python train.py --num_key_value_heads=12 --norm="rmsnorm" --init="normal" --init_std_down=0.0 --max_seq_len=1024
Below are experts of layer 11 (counted from 0) of a mixture-of-experts language model. Rows are named router (the router's row for the expert), gate (a neuron's input weights, with its number), up (a neuron's input weights, with its number) and show model dimensions 192-287. Each number is 128 + 32 x the weight over its row's rms, rounded and kept within 0 to 255.
After each expert's rows: a language model's description of what the expert responds to. This comes from a sample of Wikipedia text that the model never trained on.

# expert 39
router [ 66 155 133 118 161 130 125  91 148 176  73 158 150 140 101 136 138 162 115  58 134 120 141 160 106 142 116 139 104 147 166  69 141 129  86 142 169  50 197 123 132 147 177 118 161  92 124  85  87  95  99 115  76 150 140 116 168 160 147 161 181 159 141 154 185 107 105 154 138 122  65 201 101 129 161 166 119 131 138 113 127 138 162 162 141 147 131 151 161  93 111  64 118  71 143 149]
gate0 [162 146 137 194 172 102 188 150  95 161 108  93 119 141 163 132 187 178  36  98  90 148 136 116 129 114  96 122 138 134 223 151  83  86 186 122 127 105 168 129  79 117 175 149 155 125 105  50 119 119 166 140 106 143 144 104 184 173 119  95 117 126 182 132 171 109 130 187 110 133  89 132  45 164 132 125 117 152 156  10  94 136 182  60 155 134 147 193 184 122 137 144 105  65 126 135]
up0 [155 156 128 206 187 108 189 108  65 124 123 116 152 158 156 153 183 123  98  90 115 175 101 151 130 102  95  98 155 152 213 175 128 110 134 196 117 116 166 132  82 105 119 118 129 106 105  92 139 112 160  84 105 129 133 118 211 135  97  97  99 118 144 132 134  94 124 160 164 166 110  83  80 186 177 127 176 128 106  27  98 135 197 110 181 132 126 220 164 134 157 143 150 123 126 138]
gate1 [102  92 105 142 154 136 129 107  80 120 192  92 161 157 122 101 195 156 121 122 175 118  68 100 102 114 158  77  70 106 132 115 107 215 140 100 119 125  90 149  49 128 105  78 150 133 140 153 128 109 136 136 133  88 109 113 122 135 107  57 109 112  86 120 143 115 127 118 149 113 145 129 176 140 133 111 161 146 133 107 121 135 144 115  88 137 138 151 117 128 118 151 135 168 128  95]
up1 [167 162 141 110  93  64 162 114 126 120 102 149 127  82 137 140 136 114 148 158 136 141 152 143 195  93 126 153 110 163 130 139 179 173  65 141 118 106 128 108 107 115 143 154 165 162  88 104 150 118 118 140 108 111 121 179  85 144 142  93 132 127 123 200  81 166 120 123  85 148 126  53  70 165 101 122 173 148 128 136 137 128 160 120 125 156 144 151 124 104 185 134  97 148  78 163]
gate2 [161 114  94 115 122 137 111 125  78  81 123 141 135 127 143 112 113 135  75 110 111 109 103 113 182 133 122 195 129 124 125  91 136 125 167 127 155 101 187 116 126 100  92 112 128  74 163  86 115 106 134 101 135 112 152  66  94 141 152 138  97 156 112 170 160  81  68 157 194  90 166 188 149 119 162  93 161 190 101 170 177 161 132 189 182 109 120 133  78 131 159 116 230 134 135 119]
up2 [132  73  99  97 100 141 128 125 148 115 124 141 138 191 124  88  96 119 131 181 160 139 120  76 144 159  89  40  78 162 168 139 147 189 136 181  93 107 148 161  89 174 193 116  98 118 176 124 177 129 135 105 137 174 148 229 139 118 149 133 158 104 144 130  97 191 121 122 163 131 145 134 103 140  67 166  84 140 100 112  92 111 125  94  99 125 110 145 126  88 127 129 104 107  98 129]
gate3 [104 111 119  94 149 162  91 148 136 140 111 130  99 166 158  64 137 110  83 192 110  86  35 105 140 113 136 115 122 124 158 102 162  70 142  90 128  90 106 212 111 129 149 128  95 113  99 122 189 121 129 126 138 136 116 107  74 144 163 152 191 176 108 138  73 139 154 167  91  85 104 149 143 170  68 102 200 106 131 134 157 143 132 186 146 126 120 177 187  45 145 102 115 105 138  99]
up3 [178 191  97  93 182 147 131 152 108 131 125 149 157 190 145 151 126  99 108 136 124 127 202  96 180 117 138 134 105  97 167  78  98 137 117 161 120  70 134  91 100 165 152 125 173 177 166 132  93 133 118  81 122 154 142 118 140 206 100 167 121 153 109 155 149 104 124 103 181  82  77 144 146 102 104 180 107 124 192 154 138  61 124  68 120 150 125  79 120 182 122 140 130 143 168 168]
gate4 [152 173 120  85 135 131 158 128  31 127 127  92 119 117 143 132 157 105 160 120  98 184 142 179 137 123  75 131  83 116 159 164 173 128 130 198 130 189 226  83 121 118 190  66 111 100 132 179 135 125 146 110  95  91 114 161 122 126  99 137 103 131 141 150 129 110 168 104 110 158 186 114  99 151 120 160  83  98  91 111 103 162 134 129 123 140 113 167 121 137  90 185 119 139 124  76]
up4 [138 130 125  68 158 138 128  89 130 113 126 148 142  70  82 128 176 178 139 157  95 129 156  94  85 177 124 101 126  81 166 130 152 169 135 136  95 138 122 146 135 124 141  70  98 141 149 130 174 101 154 122 159  57  93 179 135 123 112 132  97  60 105 105 110 122 134 116 153 113 160 168 138 144 145 115 137  85 183  96 128  86  84 153 107 216 139 148 115 176 155 132 155 203 123 127]
What it handles: Nouns inside names of organizations and institutions, such as Institute, Committee, Association, Society, Museum, National, plus == heading marks.

# expert 53
router [173 123 142  82 102 175 114 116 100 143 154 123 167 169 102 143 147 150 124 113  79 132 142  74 107 152  81 134 127  82 147 126  83 127 128 138 112  86 142 124  93 172 125 128 130 143 113 139 138 152  92 132  85  53  73 115 134 154 160 130 131  97  90 168 132 206 112 127 136 165 145 169 121 103  74 138  84 133 154 143 110 127 138 112 111 137  99 130 125 142  81 131 148 151 124 202]
gate0 [ 82 109 138 115  98 186 126 139 132 147 114 141 164  66 144 199 112 134 124 129 120 148 142  72 118 117 134 149 142 135 132  97  60 160  96 109 120 119 106 121 114 116 146 137  68 168  80 205  99 129 141 114  80  77  86 143  67 171 105 101 139 134 135 136 160 144 152  54 140 131 112 163 125 110 176 152 116 167 148 152 126 160  86 111  66 148 136 109 118 125 168 102 153 157 120 189]
up0 [ 79 116  94  60 179 187 112 111 164 178 129 179 124 167 118 154 139 105 129 158  98 127 107  94 142  98 151 149 126 140 135  71 103 152 136 133 142 105 142 149  47 164 189  73  53 189 119 168  90 157 151 101 109  79  84 139  89 141 151 130 108 143 134 116 177 134 120 130  87 184 115 109 139 151 158 102 139 169 157 119 156 130  86  66 119 167 135  68 146 120 130 110 100 156 136 223]
gate1 [162 102  80 150 114 208 111 100  95  89 105 106 103  97 113 163 182  31 141 166 125  90 122 137 118  99 152 154 166 151  81 143 121 129 198 143  81 123 131 191  89 135 156 174 103 147 130 132 124  79 166 131 129 122 114 122 134 137 165  78 118 132 208 142  96 160 156 107 133  83 150 174  65 152 103 149  87 148 147 126  80 123  66 114 105 138 115 123 114 141 112 121 161 156 110 121]
up1 [168  86 131 168  97 158  86 121 148 129 117 156  86  85 126 130 151 166 129 128 138 152  70 128  85 143 118 152 116 113 166 136 152 119 130 136 115 166 161 113 116  95 101 158 103 179  77 141 148 132 100 155 123 156 157 166 172  93 110 127 148 110  95 102 166 143 108  98 119 114 185 170 119 107 168 115  51  41  90 121 137 120 163 135  93 167  98 156 100 147 128 110 121 118  91 159]
gate2 [122 102 157 142  93 187 140 112  70  76 111 145 151 164 122 159 179 168 124 116  82 150  75 134  95 111 118 185 145  87 140  51 137 123 125 120 140 156 128  69  86 138 120 103 122 150 113 192 145 166 104 131 103 103  60 132 146 181 119 128 163 125 186 182 138 136 120 119 142 157 104 110 112 147 114 107 166 158 142 122 124 185 170 120  88 147  84  97 105 112 113 159 107 152 141 159]
up2 [149 172 151 136 158 122 150 130 139 145 101 120 163 163 148 155 140  75  65 120  94 160 101  66 141  79 174 128 102 170  94  51 163 135 162 133  67 104 183 104 127 104 118 171 145 119 125 155 162 136 149 132 168  93 105 195 118 149 142  97 172 151 130 169 125 158  52  80 115 150  99 121 175 107 145 106 173 142 100 167  90 131 135 153 101 101 112 143 136 121  91  93  86 148  82 135]
gate3 [177 135 113  70 186 127 153  86  69 239 115 126  93  69 106  59 137 137 138 154 120 124 172 142 137 179 122 126 127 112 140  83 123  93 130 116 104 111 166  92 183  86 163 130 119 133  75 115 122 145 123 103 126  63 115 133 135 126 159 114 161 182 155 129 157  51 146  90 151 134 136 104  97 136 140 134 173 135 125  83 118  77 135 109  87 105 106 147 154 177 111 101  94 182 140 131]
up3 [115 149  83  92 178 135  82 193 106 149 106 137 122  81 168 153  86 126 167 131 161  97 129 115 141 124 116  82 119 131  87 105  79  81 130 129  79 171 126 138 139 107 119 146  83 173 173 101 109 124 164 134 173 148 149 148 192 156 129 122 118 115 105 125 187  86 155  53 109 151  58 118  49  93 118 128 117 127 157  74 133 121 173  88  85 127  88 153 143 176 133 115  96 119 125 109]
gate4 [123 181 110  83 125 155 147  78  96 143 179 125 112 165 139 182 100 129  85 145 166 142 103  92 139 152 133  90 142 103 152 130 113 129 137 128 145 108 139  89 117  66 137 112 101 124 125 126 110 122 126 122 156  97 131 167 124 150 177 125 133 143 122  80  88 199 125 135 107 105  94 169 161 141 125  91 116  28 106  93 133 145 144  73 160 110  78 122 107 171 162  90 123 120 134  60]
up4 [111 178 162 141 150 138 138 145 164 127 141  87 150  47 135 170 109 169 116 137 141 143  92 173 101 143 166 156 129 111 119 146 192  80  79 114 130 129 134  93 130 126 115 132 138 144  87 146 113 144  63 123 145 114 147 142 121 180 136 136 140  47 150 132 146 149 116 154 127 139 141 168 114  95 141 120 181  39  85 149 116 183 126 147 149 151 113  90 145 175 105  60  97 157 102  83]
What it handles: Word-internal pieces of Slavic, Hungarian and other Eastern European names and places, such as -ović, -ić, Kar-agandy, Vasilije, Krylov.

# expert 46
router [ 70  69 110 145 180 178  86 170  80  92  99 109 154 117 124 194 123 214 140 163 147  82 140 136 120  65 115 122 116 120 119 176  90 154 151  78 114 161 164 100 199  77 125 183 127 185 124 124 116 121 156  86  85 122  89 117  93 161  80  93 143  94 112 130  84 121 127  47 142 135 125 111 148 141  79 121 113  73 142 131 139 131 150 121 142  67 148 165  93 117 175 187 180  79  62 109]
gate0 [123 110 166 111 151  73 123 101 120  94 162 117  88 129 140 125 156 120 128  94 125 148 144 117 165 181 140 145  49  89 126 179 169 117 172  59 106 150 164 167 161 139  72  94  80 174 104 106 132 125 127  85 116 115 139 101  75  48 137 112  93 133 220 164 103 146 107 114  96 129  98  91 133 147 151 138 123 113  82 103 151 163 208 118  63 143 131 123 161  90  91 161 190 199 164 158]
up0 [136 118 108 194 104 194 161  84 172 162 155 160 191 140 134 184  77 118 122 131 156 102  82 138  89 104 119 111 205 129 131 130  90 139  92 188 206 137 118 120 125 166 151 196 145 105 127 196 136 155 123 153 117  96  99 167 132 142 203 183 112 149  65 104 158 120 131 166 149 150 164 147 102 151  93 149 124 139 193 110  84 138  94 137 214  97 116  74 149 158 169 150 145 112  48  87]
gate1 [160 146  74 128 133 147 140  73  88 117 148 168  67  97 146 132 129 136 148 107 158 109 155 117 119 169 109 172 114 170 123 165 112 157 142  92  98  92 104  87 133 140 102 144 138 152 132 157 128 132 147  95 130 130 123 129 107 159 101 123  91 101 151 152 131 168 155 144 207  80 142 157 139 182 117 151 120 144 108 113 116 133 129 133 162 115 155 158 101 170 132 117 160 100  96  63]
up1 [158 131  94 121 198 121 144 132  93  92 101 122 130 141 173 108 110 103 179  70 149  86 129 103 101 100 102 138 146 117 102 153 126 154 112  81  67 108  97  89  72 117 102 111 141 147 148 108  99 107 130 117 142 152 135  97 162 120 104 136 145 123 103 184 168 110 110 148 158  96 110 161 129 171  52 179 153 151 222  86  36  71 163 147 102 139 146 129 122 163  92 199 152 153  82 113]
gate2 [143 172 134  97 172 137 171 131  90 138 163 122 145  70 104 165 140 132 118 150 134  78 159 130 158  97 101 157 179 138  93 133 121 141  65 155 106 157 144 139 125 149 134 132 115 145  81 114 105 136 155 171 127 165 142  57 131 147 115 193 145  76 104 102 148 155 151 134 103 136 163 142 127 109 220 133 108 137 169 176 130 153  70 162 116 127  80 162 125 136  96 159 107 183 127 105]
up2 [ 87 156  93  76 111 109 144 148 116 119 121 140 171 101 150 130 128  96  96 135 135  61 121 170 163  78  84 143 102 158 115 145 119 139 114 122 130  86 169 164  93 135 126 146 161 128  81 127  91 136 137 181 182 142  78  57 181 184 129 125 168 134  69 125 165 126  97 117  95 173 134 113 160 148 179 123  86 118 171 163 108 138 131 129 125 123  81 127 105 120  84 178 109 169 126 141]
gate3 [102 108 116 113 111 162 223 166  93 176  99 157 120 117 139 170 168 182 100 143 161 146 128 142 113 110 158 124 177  91 140  67  97 169 127 106 107 188 148 123 130 123 124 168 147 135 161 134 138 154 183 115  98 141 136  89 150 179 167  98 126 190 132 153  97 166 133 176 118 146 124 152 141 181  91  75 165 100 117 100 170 139 101 128 192 106 139 123 138 108  80 162 120 103 154 178]
up3 [151 144 120 142 106 109 135 141 161 128 143  15 187 101 100 172 139  83 156 110 100 101 145 138 119 119 140 181 160 161 117 167 125  51 118 162 182 110 124  60 113 178 105 137  82 132 128 111 155 143 119 118 122 176 156 125 148 101 111 110 127 128  54 160 150 122 191 152 108 179 130 161 154  84 163 101 127 110 149 118 161 147 135 102 206 179 136 132 141 142 143 126 115 103 147 131]
gate4 [131 100 178 133 114  97 172 134 111 141  88 115 148 147 137 176 163 126 123 156 130 129 121 194 158 156 122 167 104 107 142 137 152 102 184 118 156 193 118 118 141  75  98 161 113 152 127 135 185  96 105 125 170 158 157 138 116 111 132 158 115 147  94  71  77 149 138  95 183 176  81 115 133 119  39 158 138 113 151 159 123  97 155 199 144 135 179 152 130  38 135 174  88 104 139 103]
up4 [134 102 135 156 181 131  72 175 101 189  99 149 111 144 142 122 116 107 145 176 105 136 148 104 148 133  66 183  66 142 139 109 173 150 156 120  95 195 168 100 137 134 139 169 170 183 156 143 126  95  98 123 108 166 139 192 108 131 155 114 154 165 105 114 123 130 127 138 198 204 152 126 126  97  71  41 130 161 159 115 101  82 102 150 149 150 157 180 135 135 179 150 103 119 165 115]
What it handles: Job or role nouns after a/an/as in biographies, such as politician, judge, professor, member, coach, elected.

# expert 0
router [111 164 153 147 126  64 134 127 129 178 141  83 113 170 125 147 171 134 184 163 181 124 131 115  59  82  89 146  99 158 142 116 120 160 144  67 153  47 114 124 122  73 130 165 140  83  87 147 105 104 169 158 124 163 106 183 155 120 128  56 160 191 122 200 156 135  76 139 180 136 117 168  96 150 137  71 181 132 176  91  83 147 136 175 178 110 174 164 112 159 130 143 120 165  94 148]
gate0 [157 111 152 179 122  88  97 137  65 167 140 108 152 124 115 143 121  85  81 150 181 149 173 106  55 130  97 106 139 103 146 117 112 173 129 137 171 100 114 116 134 119 121  96 109  66  76 187 110 128 129 113 140 151 137 163 144 131 106  69  80 115 105 142  71 122 141 169 115 142 147 196 138 132 179 110 145 140 150 145 133 178 204 199  95 111 143 133 137 119  94 140 173 179 112 186]
up0 [104 111 145  98 107 116 165  73 188 162  93 158 156  91  83 176  94 156 122 127 138  96 101  78 179 124 117 158 136 149 153 213 112 128 128  75 112 130 181  74 101 151 192 183 129 205 115 109 129 132 105  86 144 121 116 100 109 152  65 115 137 125 170 118 157 104 135 110 126  95 123  65  49 176 124 133 154 114 149 100  51 195  54  82 106 113 116 134 167 122 131 125 121 178 119 126]
gate1 [ 59 141 168 151  75 130 140  88 119 142  98  60 135 111 127 129 145 145  96 187 106 115 122  73 180 104  75 152 127 110 193  97 104 135 119  93 134 105 146 122 153 148 125 158 139  99  62 124 136 108 102 123 137 174 101 122 152 142  98 140 100 123  93 148 153 124 114 140 165 154 117  68 102 120 112 154  99 109 104 170 153 101 122 104  95 116 160 116 102  83  78 147 112 168  67 149]
up1 [ 57  77 144 118 132 103 130 107 150 179  87 158 107 132 121 125 138 118  74 155 181  95 187 114 164 120 127 123 160 112 164 105  98 131 131 154 160 105 114 100 101 137 124 151 135 153 114 142 152  67 129 135 177 146 144 147 179 100 112 145  91 118 111  51 112 109 158 115 158 111 104 155 103  74 103 174 102 139 135 110 144 111 136 173  95 108 106  97 126 132 141 164 103 112  70 109]
gate2 [101 115 212  99 120  91 113  42 123 113 149  72 107 140  82 163 111  74 116 107 154  69 137 141 145 147 147 146 131 128 140 109  96 129 134 149  77 131 144 115 159  74  91 126 118 111 110 155 155 161 146 178  99 106 129 116 184 106  91  94 176 142 104 112 103 138  74  68  65 138 171 187 139 140 108  69 115 199  92 149 137  77 144 112 136 130 132 137 117 141  96 117 142  75  96 134]
up2 [174 108 131  92 143 190 138 150 154 174  80 157 102 108 142 141 152 168 132 151 171 201 185 119 174  72 158 113 130 126 156 160  88 140 144 141 152 114  62 101 130 144 123 127 130 144 107 121  99 146 140  78 109 156  99 207 124 141  87 142 129 159 130  69 139 124 172 130 161 113 176 119  60 109 141 218  26  62  85 137 122 170 143 115  82 100 157 129 105 149 115 133  96 144  71  84]
gate3 [155 143 147 170 165 131 146 170 113  88  71  99  84 117 182 133 117 120 138 140 155 136 105  99 168 140 130 183 189 132 140 150 151  65 153 106 117  51 131 126  85 183  98 180 132 125 100 163 123 103 125  92  93 107  61 187  78 110 144  99 160 138 119 163 167 116  76 160 155 116 173  95 182 122 153 148 120 134 140 154 104 152 137 190  95 120 150 141 130 129 114 146 124 143 160 129]
up3 [104  94 101 101 188 127 141 122 104 100 144  86 145 100 139 114 137 129 118 127 180 127 172 167 121 142 100 126 152 133 197 124 180 139 131  97  69 107 115 151 175  79 137  83  91 115 118 107  56 143 123 146 182  97 137 170  88 111 115 217 152 161 184 149 163 168 158 177 116 100 121 121 134 145 101 121 134 122 126  96 130 131  78 175 126 143  90 127 146 114  77 101 134 171 120 123]
gate4 [135 100 107 180 141 122 145 127 116 122 148 139 145 138 198 106 129 155 104  58 148 157 110  86 154  61  99 174 167 118 123 132 133 120 167 170 132 141 120  95 176 104 128 110  92 157 140 170  92  88 110 182 202 129 126 143 109 119 138  56 111 131 147 181 147 212  68 133 160 109 113 109 128 158 138  89 174 156 125 126  80  61 162 159  97  94  88 167 133 108 101  96 167 151 180  91]
up4 [128 151 125 169 167 165 139 123 128  84 136 105 131  56 167 111 164 177 124 142 142 162 119 159 124 108  57 189 156 115  79 120  86 127 136 121 112 115  93 110  80 101 188 103 182 131 124 184 120  71 113 146 150 149  88  93 131 145 113  86 166 160 120 123 155 177  93 156 145 156  63 108 137 151 175 159 175 155 113  86 109 107 121 115 127 150 121 166 181 150 136 117 149 173 144 138]
What it handles: Nouns for fields of creative or academic work, often after the or his, such as film, art, research, education, painter, novel.

# expert 52
router [135  60 110 126  66 130 128 136 143  89  84  96 126 180 122 159  98 109 164 132 170  93  95 180  95 121 144  96 155 119 139 121 178 178  95 137 177 146 138 153 178 127 188 135  81 149 147 109 135 120 152 113 166  91 154 103 148 135  81 122 108  87  83 174 162 166 150 147 105 166 182 110 135 136 164 129 134 142 146 186 102 174 165 144 220 185 117 117 101  85 129 146 105 145 133 126]
gate0 [177 160  97  89  92 120 146  60 108  89 179 135 161 130 116 101 107 137 133 141 174  74 107 163 143 155 126  92 156  39 182 157 127  82 182  95  94 114 153 155 104 116 127 173 116  52 137  80  71 116 113 137 133  55 126 201 126  93 110 196 146  78 143  72 115 148  80 138 107 158 127 112 146 157 145 176 126 100 123 118 176 156 116 107 122 154  98 109  99 121 112 129 113 115  89 165]
up0 [ 83 150 159  89 142 106  89 136 130 125 118  84 119 186 138 146 106 129 115 184 103 111 158 116 136 124 119 132 106 138  92 137 169 118  69 165 126 111 111 128  77 114 101 123  87 106 141 124 120 149 148 181 167 121 107 132 131  95 100 169 108 131  73 115 148 148 138 134  98 172  74 146 141 129 138 132 161  63  97 156 136 115 141 120 156 183 105  78 140 178 139  85  99  87 178 104]
gate1 [141 121  98 132 107  53 119 145 119 134 108 137  88 167 187 184 101 111  33 127 137 113 112 142 174 157 141 105 140 151 159 153 158 143 113 148 148 137 138  71 115 154  73 185  80  88 167  68 135 180  88 115 133 113  98 168 130  99 169 141 158 156 154 126 148 138 116 123 152 145 162 125 141  96 153 127 159 136 120 114 184 140 129 111 134 132 153 175 135 133 134 172 124 178 102  76]
up1 [144 147 142  82 159 194 121 117  77 109 158 135 149 136 119 116  95 102 114 139  77  87 114 138 128  97 100 160 138  76  94 177 175  81  90 149 171 103 138 172 112  93 150 122 137 134  85 128 150 125 128 139 112 191 168 109 130 141 171 149 135 154 155 156 102  59 137 188 115 143 128 171 119  97 140 130 144 133 146 106 148 104  88 102 117 135  87 103 180  98  95 149 102 113  85 153]
gate2 [ 72  97  94 128 194 102 132  66 168  58 166 133  84 191 140  97 138 164 112 167 128 109 126 100 104 116 132 141 113 116 140 146 161 109  88 171 173 157 182 134 145  55 106 156 102 103 118 125 141 116 142  33 158 162 131 175 136 117 101 139  87 125 109 109 152 113 127 148 106 116 143 147 130 139 143 132 152 144 172 124 152  85 110 148 171 119  87 115 161  93 192 105 142 103 192  96]
up2 [100 148 112 159 155 145 172 121 158 123 146 106  95 117 164 119 132 103  98 181 102 111 108 121 106 134 164 120  76 123 113 190 136  99  92 122 174 164 115  84 131 123 112 167  87 161 153 188 168  96 144  41 145 154 152 187 145 160 149  83  59 137 141  89 142 129 157 145  73 144  79 176 116 173 175 110 160 158 181 131  90  59  92 123 182 144  29 149 143 140 201 144  91  70 184 163]
gate3 [122 165  98 140 140  94 136 139 135  94 104 137 146 172 175 120 193  74 136 190  88  99 158 152 136 115 129 125 116 143 119 122  77 116 194 134 142 106 162 140  87 121 143  95 107 100 101 174 135  96 113 120 121 109 110 101 162 130 141 144 135  81 137 161 125 149 125 120 140 147 174  93 206  93 125 138 133 113 100 193 129 163  93 141 139 119 109 149 137  99 118  96 111 110  92  97]
up3 [155 119 100 144  93 110 147 126 131 174 157 112  80 129 134 141  49 145 138 107 168 101 101 105 143 147 134  56  82 149 170 149 126 123 106 108 110 125  91 140 163 122 105 164 126 191 124 124 131 129 172 125 113 125 125 122 124 116 140  74 133 168  85 109 104  97 178 146 125 135 127 159  79 150 117 135 114 128 144  52 123  86 155 137 148 148 116 147 178 107 156 145 116 139 178 119]
gate4 [157 158  79 166  76 146 134 105 100 164 127 128  77 159 141  93  65  99  88 168 158  60 122  94 101 203 113 125 153 123 143 102 141 126 126 124 100 133 156 101 193 108 116 153 138 107 187 124 116  61 124 104  79  99 156 123 102 123 172 106 137 129 157 105 169  71 181 124 102 157 129 148 103 142 183 110 165 163 150 140 176 135 120 102  98  84 124 165 104 117 153 107 134  74 136  97]
up4 [146 124 138 104 137 181  90  89 122 123 164 174  95 187 147  90 131 135 109 141 175  49 106 129 125 112 102 102 156 112 132 115 114  95 154 142  96 107 154  99 132 157 135 135 164  80 139 173 148 111  91 145 166 140 148 143  78  55 130 107 141 135 129 141 168 151 154 159  75 189 147 138 153  73 139 156 105 151 159 139 156 158  64 121  95 169 130 111 101 161 162 132 111 109 134 151]
What it handles: Syllables of romanized Chinese, Japanese and Korean names and titles, and non-Latin byte pieces, such as Hong, -ong, ō, wa.

# expert 61
router [145 114  92  81 131  86  99 114  96 158 136 149 116 143 168 156 127 114 110  86 137 143 151 155 137 110 128 138 159 185 156  78 162 141 144 115 186 109 117 167  75 104 194 203 150  93 154 169  57 158 140 192 140 108  95 195 131 155 103  81 122 133 156  94 153 122 146 134 151 108  84 127 118 142 117 110 139 107 115 155 104 147 136 117 144  72  95 154  89  97 151 189 137 111 135  71]
gate0 [164  85 123 120 117 143 114 152 125 106 119 170 155 158 137 156 102 157 122 122 175 138 135 188 106 138 123  71 177 143  89 132  54 128 125  99 151 129 112 157 177  96 138 133 117 127 151 121 117 114 165 146 120 146 107 134  92 122 165 102 132 187  94 112  93  81 164  72  86 142 153 107 103 194 129 133 174  74 177 114  84 101 142 136 104 115 112 105  87 129  88 128 140  63  68  93]
up0 [138 145 102 132 156 140 170 120 126 153 145 143 110 147 122 106 144 109 115 100  99 116 115  79 100 142 174 150  77  84 126 140 175 154 104 150 119 104 116 124 108 158  82 127 108 109 103 106 161 108 120 171 133  94 120  96 198 155  98 186 103 127 143 151 113 189 136 142 156 121 145 113 137  91 150 113  94 162  95 135 194 128 129 129 129 151 156  99 167 135 141 130 147 184 169 133]
gate1 [ 82 104 107 123 206 176  73 122 117 123 113 162 146 178 181 188 126 131 185 115 174 115 156  75 136 100 142 136 120 155 114  80 141 101 157 183  99 179 118  85 156 101 104 158 182 156 198  61 132 164 118 128  88 187 109 121  86 124  92  98 102 116 100 127  93 139 143 133 155 144  66 121 167  87 157  83 102 128 154 166 160 117 145 127 101 126 131 132 164  76 106  96 127 102 165 152]
up1 [163 134 131 196  71  84 122 172 143  94 157  82 113  97  83  65 178 140  80 129  99 131 104 159 127 144 116 147 151 151 174 174 149 136  96  58 136 105 122 165  90 173 172  90  55 142  69 186  77  98 160 168 152 108 107 115 156 149 123 159 161 142 143 145 137 110 135 128 152 127 181 151 121 167 114 162 173 149 123 116 129 106 101 131 165 115 123 116 100 185 138 159 145 151  95 101]
gate2 [167 145 152 113 126 100 226 152 145 110  93 185 207  91  95 134  84 125 152 124 159 195 139 148 127 130 106 120 134 175 135 132 156 104  94  86 124 167 107 130  59 109 146 141 131  50  96 134 113 123 145 155 127 142 118 132 104 154 137 189 128 114 152  90 111 118 185 102 159  88 165 151 165 146 155 190 107  27 127 110  39 141 152 183 198 108 114 120 121 165 122  82 129 109 167 122]
up2 [135  97 104 133 140 113  78 159  98 131  71 153 122 154 160 209 165 123 120 101 147 126 116 201 121  73  93 110 110  91 107 110 115 148 196 110 170 164 142 109 158  89 120  41 155 137 143 119 149 149 153 104 121 149  82 104 146 126 161 120 142 128 124 121 122 140 112 144 130  88 153 160 154 154 102  67 129 134  98  96 135 109 170  70 173 136 142 153 118 164 115  99 137  92 113 140]
gate3 [152 120 116 136 142 137 100  54 115 137 196 140 126 182  81 168 146  57 108  96 129 122 137 105  92 126 149 102 111 193 204 110 172 172 166 134 160 108 150 136  78  87 146 176 127 116 139 156 140 169 158 152 125  71 109 168 127 141 122  57 103 118 131 116 143 144 105 144 133 133  98  96 102  76 114 195 154 135 132 104 163 183  88 138 157 120 142 130 139 128  84 200 190 125 117 143]
up3 [118 100 153 179 106 150 102 114 105 133 125 121 123 117 124 135 140  70 110  80  93 160 116 102  69 129 153 105 139 151 152 144 172  97 144  72 126 119  95 142  99 111 136 177 119  70  84  80  81 206 136 131 113  98 137  91 156 156 155  94 135 175 120 130 118  95 166  99  77 158 120 114  99 171  96 178 141 135 232 138 166 127 128  79 135 139 174  80 110 123 122 187 118 157 137 139]
gate4 [ 70 110 151 116 110  62 147 109  37 149 178 147 105 149 135 118 146 151 104 154 149 129 163 103 151  79 170 106  82 169 113 179  91 122 140  84 151 134 107 140  91 146 167 126 115 127 177 135  63  85 118 197 168  90 110 179 144 120 107 121 184 100 137 115 145 152 124 117 109 163 106 112 128 123 161 122  98 101 138  80 115 144 104 122 151 128 150 109 115 100 115 126 180  95 192 110]
up4 [154 207  74 129 123 185 129 116 168 132  41 108  78 147  83 164  72 158 155 129 103 123 131 142 102  71 132 100 143  55 129 117 144  99 110 105  98 152 141 153 181 159 137 120 108 140  98 151  98 104 134  41 122 113 171 108 166 152 143 146 140  79  66  85 123 129  99 156 129  95 157 146 128 124 130 145 134 132 179 117 150 133 157 131  90  99 128 174 155 121 105 148  97 109  77 150]
What it handles: Words in war, army and government names, such as Soviet, army, forces, Communist, Infantry, Ottoman, 13th regiment.